{"num_hidden_layers": 10, "hidden_size": 640, "n_experts": 16, "experts_per_token": 4, "d_expert": 288, "d_shared_expert": 0, "hidden_act": "swiglu", "moe_layers": [2, 3, 4, 5, 6, 7, 8, 9], "router_score": "softmax", "normalize_top_k": false, "routed_scale": 2.0, "balance_loss": 0.00247, "balance_bias": false, "router_logit_norm": 1.5, "init_std_router": 0.00938, "lr_router": 0.000695, "num_attention_heads": 10, "num_key_value_heads": 2, "head_dim": 64, "vocab_size": 8192, "norm": "rmsnorm", "norm_place": "pre", "norm_eps": 1e-05, "positions": "rope", "rope_theta": 500000.0, "rope_fraction": 1.0, "qk_norm": true, "attn_scale": 0.125, "tie_word_embeddings": false, "parallel_block": false, "init": "trunc", "init_std_qkv": 0.0264, "init_std_o": 0.00591, "init_std_up": 0.0264, "init_std_down": 0.0036, "optimizer": "soap_variant", "learning_rate": 0.0023, "beta1": 0.95, "beta2": 0.95, "weight_decay": 0.0, "lr_head": 0.00696, "warmup_steps": 60, "schedule": "wsd", "decay_fraction": 0.791, "decay_shape": "sqrt", "final_lr_fraction": 0.0, "batch_tokens": 131072, "max_seq_len": 512, "doc_mask": false, "train_tokens": 1225000000, "max_steps": 9347, "dataset": "wikipedia_en"}
Below are experts of layer 7 (counted from 0) of a mixture-of-experts language model. Rows are named gate (a neuron's input weights, with its number), up (a neuron's input weights, with its number), down (a neuron's output weights, with its number) and show model dimensions 448-511. Each number is 200 + 30 x the weight over its row's rms, rounded and kept within 0 to 999.
Before each expert's rows: a language model's description of what the expert responds to. This comes from a sample of Wikipedia text that the model never trained on.

# expert 12
What it handles: Fragments inside species names, anatomy and biochemistry terms and foreign words, such as idae, es, z in enzymes, ch in Achilles.
gate0,219,149,212,195,205,201,201,143,250,144,211,198,188,252,202,155,209,257,178,184,216,221,226,221,193,275,213,235,202,239,230,177,218,205,199,206,226,232,150,184,198,215,163,178,195,169,194,237,209,213,181,207,188,221,197,193,239,235,190,215,126,208,199,220
up0,193,188,196,160,245,220,161,208,223,185,176,197,170,204,175,200,246,169,199,210,151,238,189,217,262,181,141,155,187,224,210,190,158,172,203,165,224,197,226,235,201,181,173,247,170,255,220,229,203,184,190,198,175,208,178,161,159,204,182,248,204,169,165,191
down0,209,206,222,189,215,231,225,174,224,213,191,190,182,199,235,207,204,158,188,231,174,172,222,218,149,192,180,193,175,188,222,216,153,233,173,213,193,212,253,189,191,172,189,135,185,212,231,196,219,196,188,164,172,149,204,207,211,148,192,229,184,190,197,176
gate1,199,194,187,189,216,216,186,154,174,196,163,167,208,231,225,193,196,220,192,185,220,132,233,171,167,209,213,212,235,161,223,193,174,181,209,225,177,217,159,233,187,255,166,207,231,196,216,203,235,181,204,204,174,201,155,186,224,195,251,238,192,236,241,235
up1,218,229,261,250,200,215,222,203,232,219,250,224,186,172,187,163,208,230,209,174,244,144,150,148,204,166,195,203,226,154,203,249,241,254,167,168,203,214,157,183,248,261,181,184,230,191,137,178,216,175,266,224,156,214,198,185,209,200,192,197,203,202,229,203
down1,209,180,222,228,222,201,160,228,225,224,203,170,176,187,187,227,175,193,137,214,168,190,190,183,220,192,218,203,164,215,200,216,172,257,150,188,165,239,187,159,217,174,233,222,206,209,162,192,208,179,211,133,207,174,223,232,209,230,195,199,231,163,216,159

# expert 15
What it handles: Single letters f or b starting a word piece after a prefix or hyphen, such as unbeaten, prefix, so-called, White-winged, mid-February.
gate0,193,197,179,166,229,190,205,223,207,237,259,182,194,187,146,178,172,203,163,136,172,213,225,183,196,137,164,212,188,199,208,172,245,204,218,190,194,250,196,209,220,202,184,199,136,210,171,186,151,190,238,203,146,197,153,252,183,220,181,143,187,168,218,189
up0,164,213,226,180,192,254,208,198,186,229,219,202,194,219,254,227,258,222,217,260,202,206,175,141,173,212,213,185,187,250,220,169,196,187,225,160,221,212,224,191,178,195,217,206,198,178,232,134,259,176,205,224,171,248,205,189,206,180,190,176,191,204,197,197
down0,183,213,241,169,188,167,239,195,139,162,188,209,222,195,125,196,211,193,209,186,151,230,181,213,226,185,206,191,171,184,197,212,236,187,177,233,195,204,173,214,228,202,163,216,160,184,175,206,222,204,232,203,235,213,188,221,227,194,159,234,176,208,199,231
gate1,173,182,205,189,135,174,271,189,205,201,173,178,156,255,208,181,196,227,234,211,173,153,224,225,220,236,221,197,184,175,160,142,243,208,211,158,169,205,201,187,235,216,191,248,235,211,176,186,164,188,242,177,153,220,180,185,206,180,202,230,211,229,229,229
up1,225,232,236,191,244,203,182,166,235,216,232,156,167,223,193,234,215,200,237,181,192,212,195,207,181,211,170,158,212,194,191,202,146,208,218,283,187,185,238,253,238,257,168,193,210,233,206,180,185,194,188,207,208,147,232,189,173,223,188,195,189,174,158,230
down1,171,203,161,201,199,227,171,183,191,176,167,176,222,236,214,181,204,187,201,171,189,243,242,219,254,165,186,183,192,153,206,151,190,181,189,222,194,191,185,187,176,196,234,196,168,219,161,182,171,137,193,196,200,166,216,190,203,225,229,228,192,180,225,193

# expert 8
What it handles: Bare spaces and opening parentheses before digits or years, as in aged 69, September 21, 2016, or (65.1), plus en dashes and diacritic pieces.
gate0,197,178,161,200,218,206,154,219,170,238,164,227,227,238,218,193,243,185,216,177,162,234,191,225,225,148,156,177,154,181,185,188,186,205,199,213,186,231,192,205,123,128,185,208,242,205,152,206,199,244,175,223,191,227,166,181,220,204,183,181,178,198,155,160
up0,177,276,206,234,183,243,223,223,213,231,152,141,252,162,183,229,142,142,250,208,154,170,195,189,246,220,213,193,206,259,229,154,223,261,246,212,245,252,204,174,180,219,217,199,131,207,184,210,223,178,213,178,176,153,209,222,156,198,221,176,247,205,215,218
down0,212,191,194,181,228,215,157,221,254,227,172,219,212,194,195,266,191,159,262,185,221,187,197,205,163,133,248,211,206,178,165,198,191,250,180,241,218,269,230,199,201,245,187,186,224,249,212,194,205,222,184,183,183,188,202,232,223,205,189,178,166,282,237,225
gate1,202,163,224,204,198,198,183,150,189,151,252,217,139,131,229,222,175,202,224,170,219,179,132,208,257,221,166,207,201,208,268,180,214,169,237,187,185,205,224,209,202,172,180,187,255,218,204,182,229,238,198,194,206,213,254,178,184,181,240,221,224,239,204,214
up1,173,263,222,187,244,201,193,230,198,180,190,185,228,205,189,177,121,186,165,214,272,187,201,167,190,235,272,208,177,213,171,177,242,232,190,179,179,165,228,200,204,167,202,177,188,190,207,198,214,221,232,198,195,175,232,176,189,198,214,170,237,211,164,226
down1,180,167,201,220,155,171,154,182,214,160,204,206,208,224,177,135,201,184,190,181,215,270,250,175,206,108,157,195,262,234,174,217,225,194,194,192,201,200,169,227,135,198,188,265,206,213,207,189,235,228,179,231,205,149,177,231,189,174,215,209,172,240,200,211

# expert 6
What it handles: Prepositions and commas linking phrases, such as in the Domesday Book and as of 2010, and pipe separators between table cells.
gate0,196,287,193,227,205,236,234,236,209,209,203,212,214,218,127,192,261,233,188,210,232,154,180,182,165,196,175,237,187,185,224,202,183,190,219,212,194,232,168,194,207,208,252,189,188,218,238,160,178,233,207,231,230,223,188,205,196,119,201,198,145,186,175,283
up0,207,135,225,208,184,197,265,192,207,177,224,205,234,153,169,199,197,222,171,220,214,254,169,163,155,269,276,180,217,184,238,232,251,228,189,179,173,184,194,227,231,185,174,189,183,153,195,204,210,133,204,190,210,194,153,227,173,195,211,191,203,191,237,160
down0,259,193,191,223,176,206,207,210,225,226,203,185,229,210,189,199,185,185,270,186,255,163,206,223,235,201,170,202,165,237,163,170,233,180,232,213,243,287,191,236,228,201,221,245,198,196,227,178,184,225,199,205,156,186,187,229,241,170,213,162,180,191,183,224
gate1,192,134,201,192,159,204,217,181,241,201,207,195,242,210,216,192,192,187,199,227,222,244,187,189,196,226,228,191,196,205,229,179,224,224,212,209,189,237,218,163,182,173,132,210,208,225,200,172,147,188,203,224,214,183,211,229,139,219,215,221,204,221,222,177
up1,180,169,186,175,164,198,181,181,165,187,212,220,245,210,138,231,173,183,161,241,211,182,161,232,204,204,209,173,211,193,221,143,159,169,224,199,206,216,233,171,189,204,194,226,202,230,217,213,217,213,203,190,221,265,172,226,225,225,214,164,192,253,223,139
down1,197,212,236,220,200,190,199,228,192,189,171,172,267,206,262,204,236,220,268,227,194,199,182,167,222,236,248,212,237,167,218,153,162,220,171,218,228,234,194,250,231,183,180,231,220,202,213,163,142,204,204,193,173,189,199,185,240,178,218,167,232,156,155,201

# expert 2
What it handles: Words in biographical prose about people, such as He, was, died, played, and names, titles or institutions like William, Minister, University.
gate0,216,199,221,194,217,232,187,183,183,175,260,194,255,187,229,278,226,258,237,213,246,230,133,239,210,197,235,240,257,148,217,155,238,211,206,203,230,184,215,211,178,251,193,248,169,224,220,214,188,172,186,260,191,157,167,236,220,199,188,270,169,166,195,218
up0,211,239,172,202,226,261,213,179,177,182,149,178,179,213,243,188,156,241,145,159,190,222,167,195,213,183,163,169,218,171,228,180,228,225,140,251,231,194,240,132,223,213,194,185,200,234,188,204,208,225,159,211,224,162,173,232,173,213,249,183,179,215,228,196
down0,192,174,235,224,179,207,232,226,208,189,240,154,192,170,182,200,213,211,179,198,210,235,182,214,197,216,216,210,231,168,217,155,199,152,192,247,232,186,209,163,177,199,179,135,226,213,209,207,209,195,181,204,201,191,216,153,217,214,188,264,166,177,243,177
gate1,196,225,214,195,149,183,165,127,212,245,214,141,227,165,215,200,259,188,247,154,209,241,189,160,224,193,283,199,132,151,251,239,289,154,178,235,196,178,228,194,203,251,170,189,205,131,169,188,189,176,201,214,194,208,140,220,250,190,192,168,240,202,197,227
up1,215,233,241,164,233,189,199,166,217,234,199,168,169,164,201,247,190,203,276,159,212,179,199,158,176,214,195,175,183,136,232,215,248,208,247,186,149,177,223,176,239,203,177,170,205,127,200,211,192,138,182,174,183,177,180,199,200,135,175,193,218,221,172,168
down1,196,241,206,178,192,207,195,170,204,240,203,238,174,229,172,146,196,205,231,166,213,159,198,196,240,151,228,210,182,178,180,221,224,151,178,180,147,192,192,174,212,192,143,235,132,159,188,185,182,215,200,204,187,208,143,196,178,249,205,167,222,173,214,200

# expert 3
What it handles: Verbs, verb endings and connectives in running narrative prose, such as remarked, agree, located, would, which, but.
gate0,238,176,203,186,171,212,223,201,216,241,169,203,208,191,207,209,207,213,188,205,210,239,203,219,246,228,211,212,190,197,194,198,199,250,198,203,199,229,189,252,240,180,198,113,212,162,220,213,255,208,169,187,187,187,231,210,164,248,210,236,207,222,246,156
up0,232,197,207,148,194,221,192,184,241,198,150,149,168,207,208,227,207,162,149,169,167,193,188,239,225,198,220,185,156,238,164,261,205,192,261,200,177,179,170,196,245,202,207,153,222,240,261,250,152,146,155,220,216,197,207,215,231,163,214,196,241,222,183,215
down0,178,212,211,202,247,265,178,215,149,164,204,200,201,236,223,204,204,197,198,164,183,227,257,178,228,182,220,259,201,162,150,225,218,215,191,210,235,193,173,191,170,233,202,183,220,169,191,203,136,202,141,206,193,197,166,211,176,177,179,198,236,199,194,224
gate1,211,185,221,175,225,174,217,220,193,185,202,201,204,164,196,194,252,215,181,215,197,199,193,171,201,178,162,162,205,166,212,267,219,252,190,236,186,159,227,201,205,199,298,201,222,172,161,219,215,232,207,170,172,147,198,203,223,236,204,191,198,172,198,182
up1,218,208,214,146,199,196,252,201,187,203,175,202,209,242,201,219,196,191,227,206,179,162,195,211,229,259,259,224,282,219,188,164,184,210,245,185,207,205,191,199,199,207,188,216,225,195,208,183,251,186,195,216,131,211,180,252,204,186,207,272,167,189,200,204
down1,249,185,159,168,174,206,189,188,213,184,189,189,164,204,174,141,145,263,195,205,184,228,239,141,243,266,198,182,190,162,245,163,160,159,195,178,175,208,172,176,201,228,154,185,220,189,244,183,142,212,230,185,233,256,177,226,185,204,225,191,211,206,149,168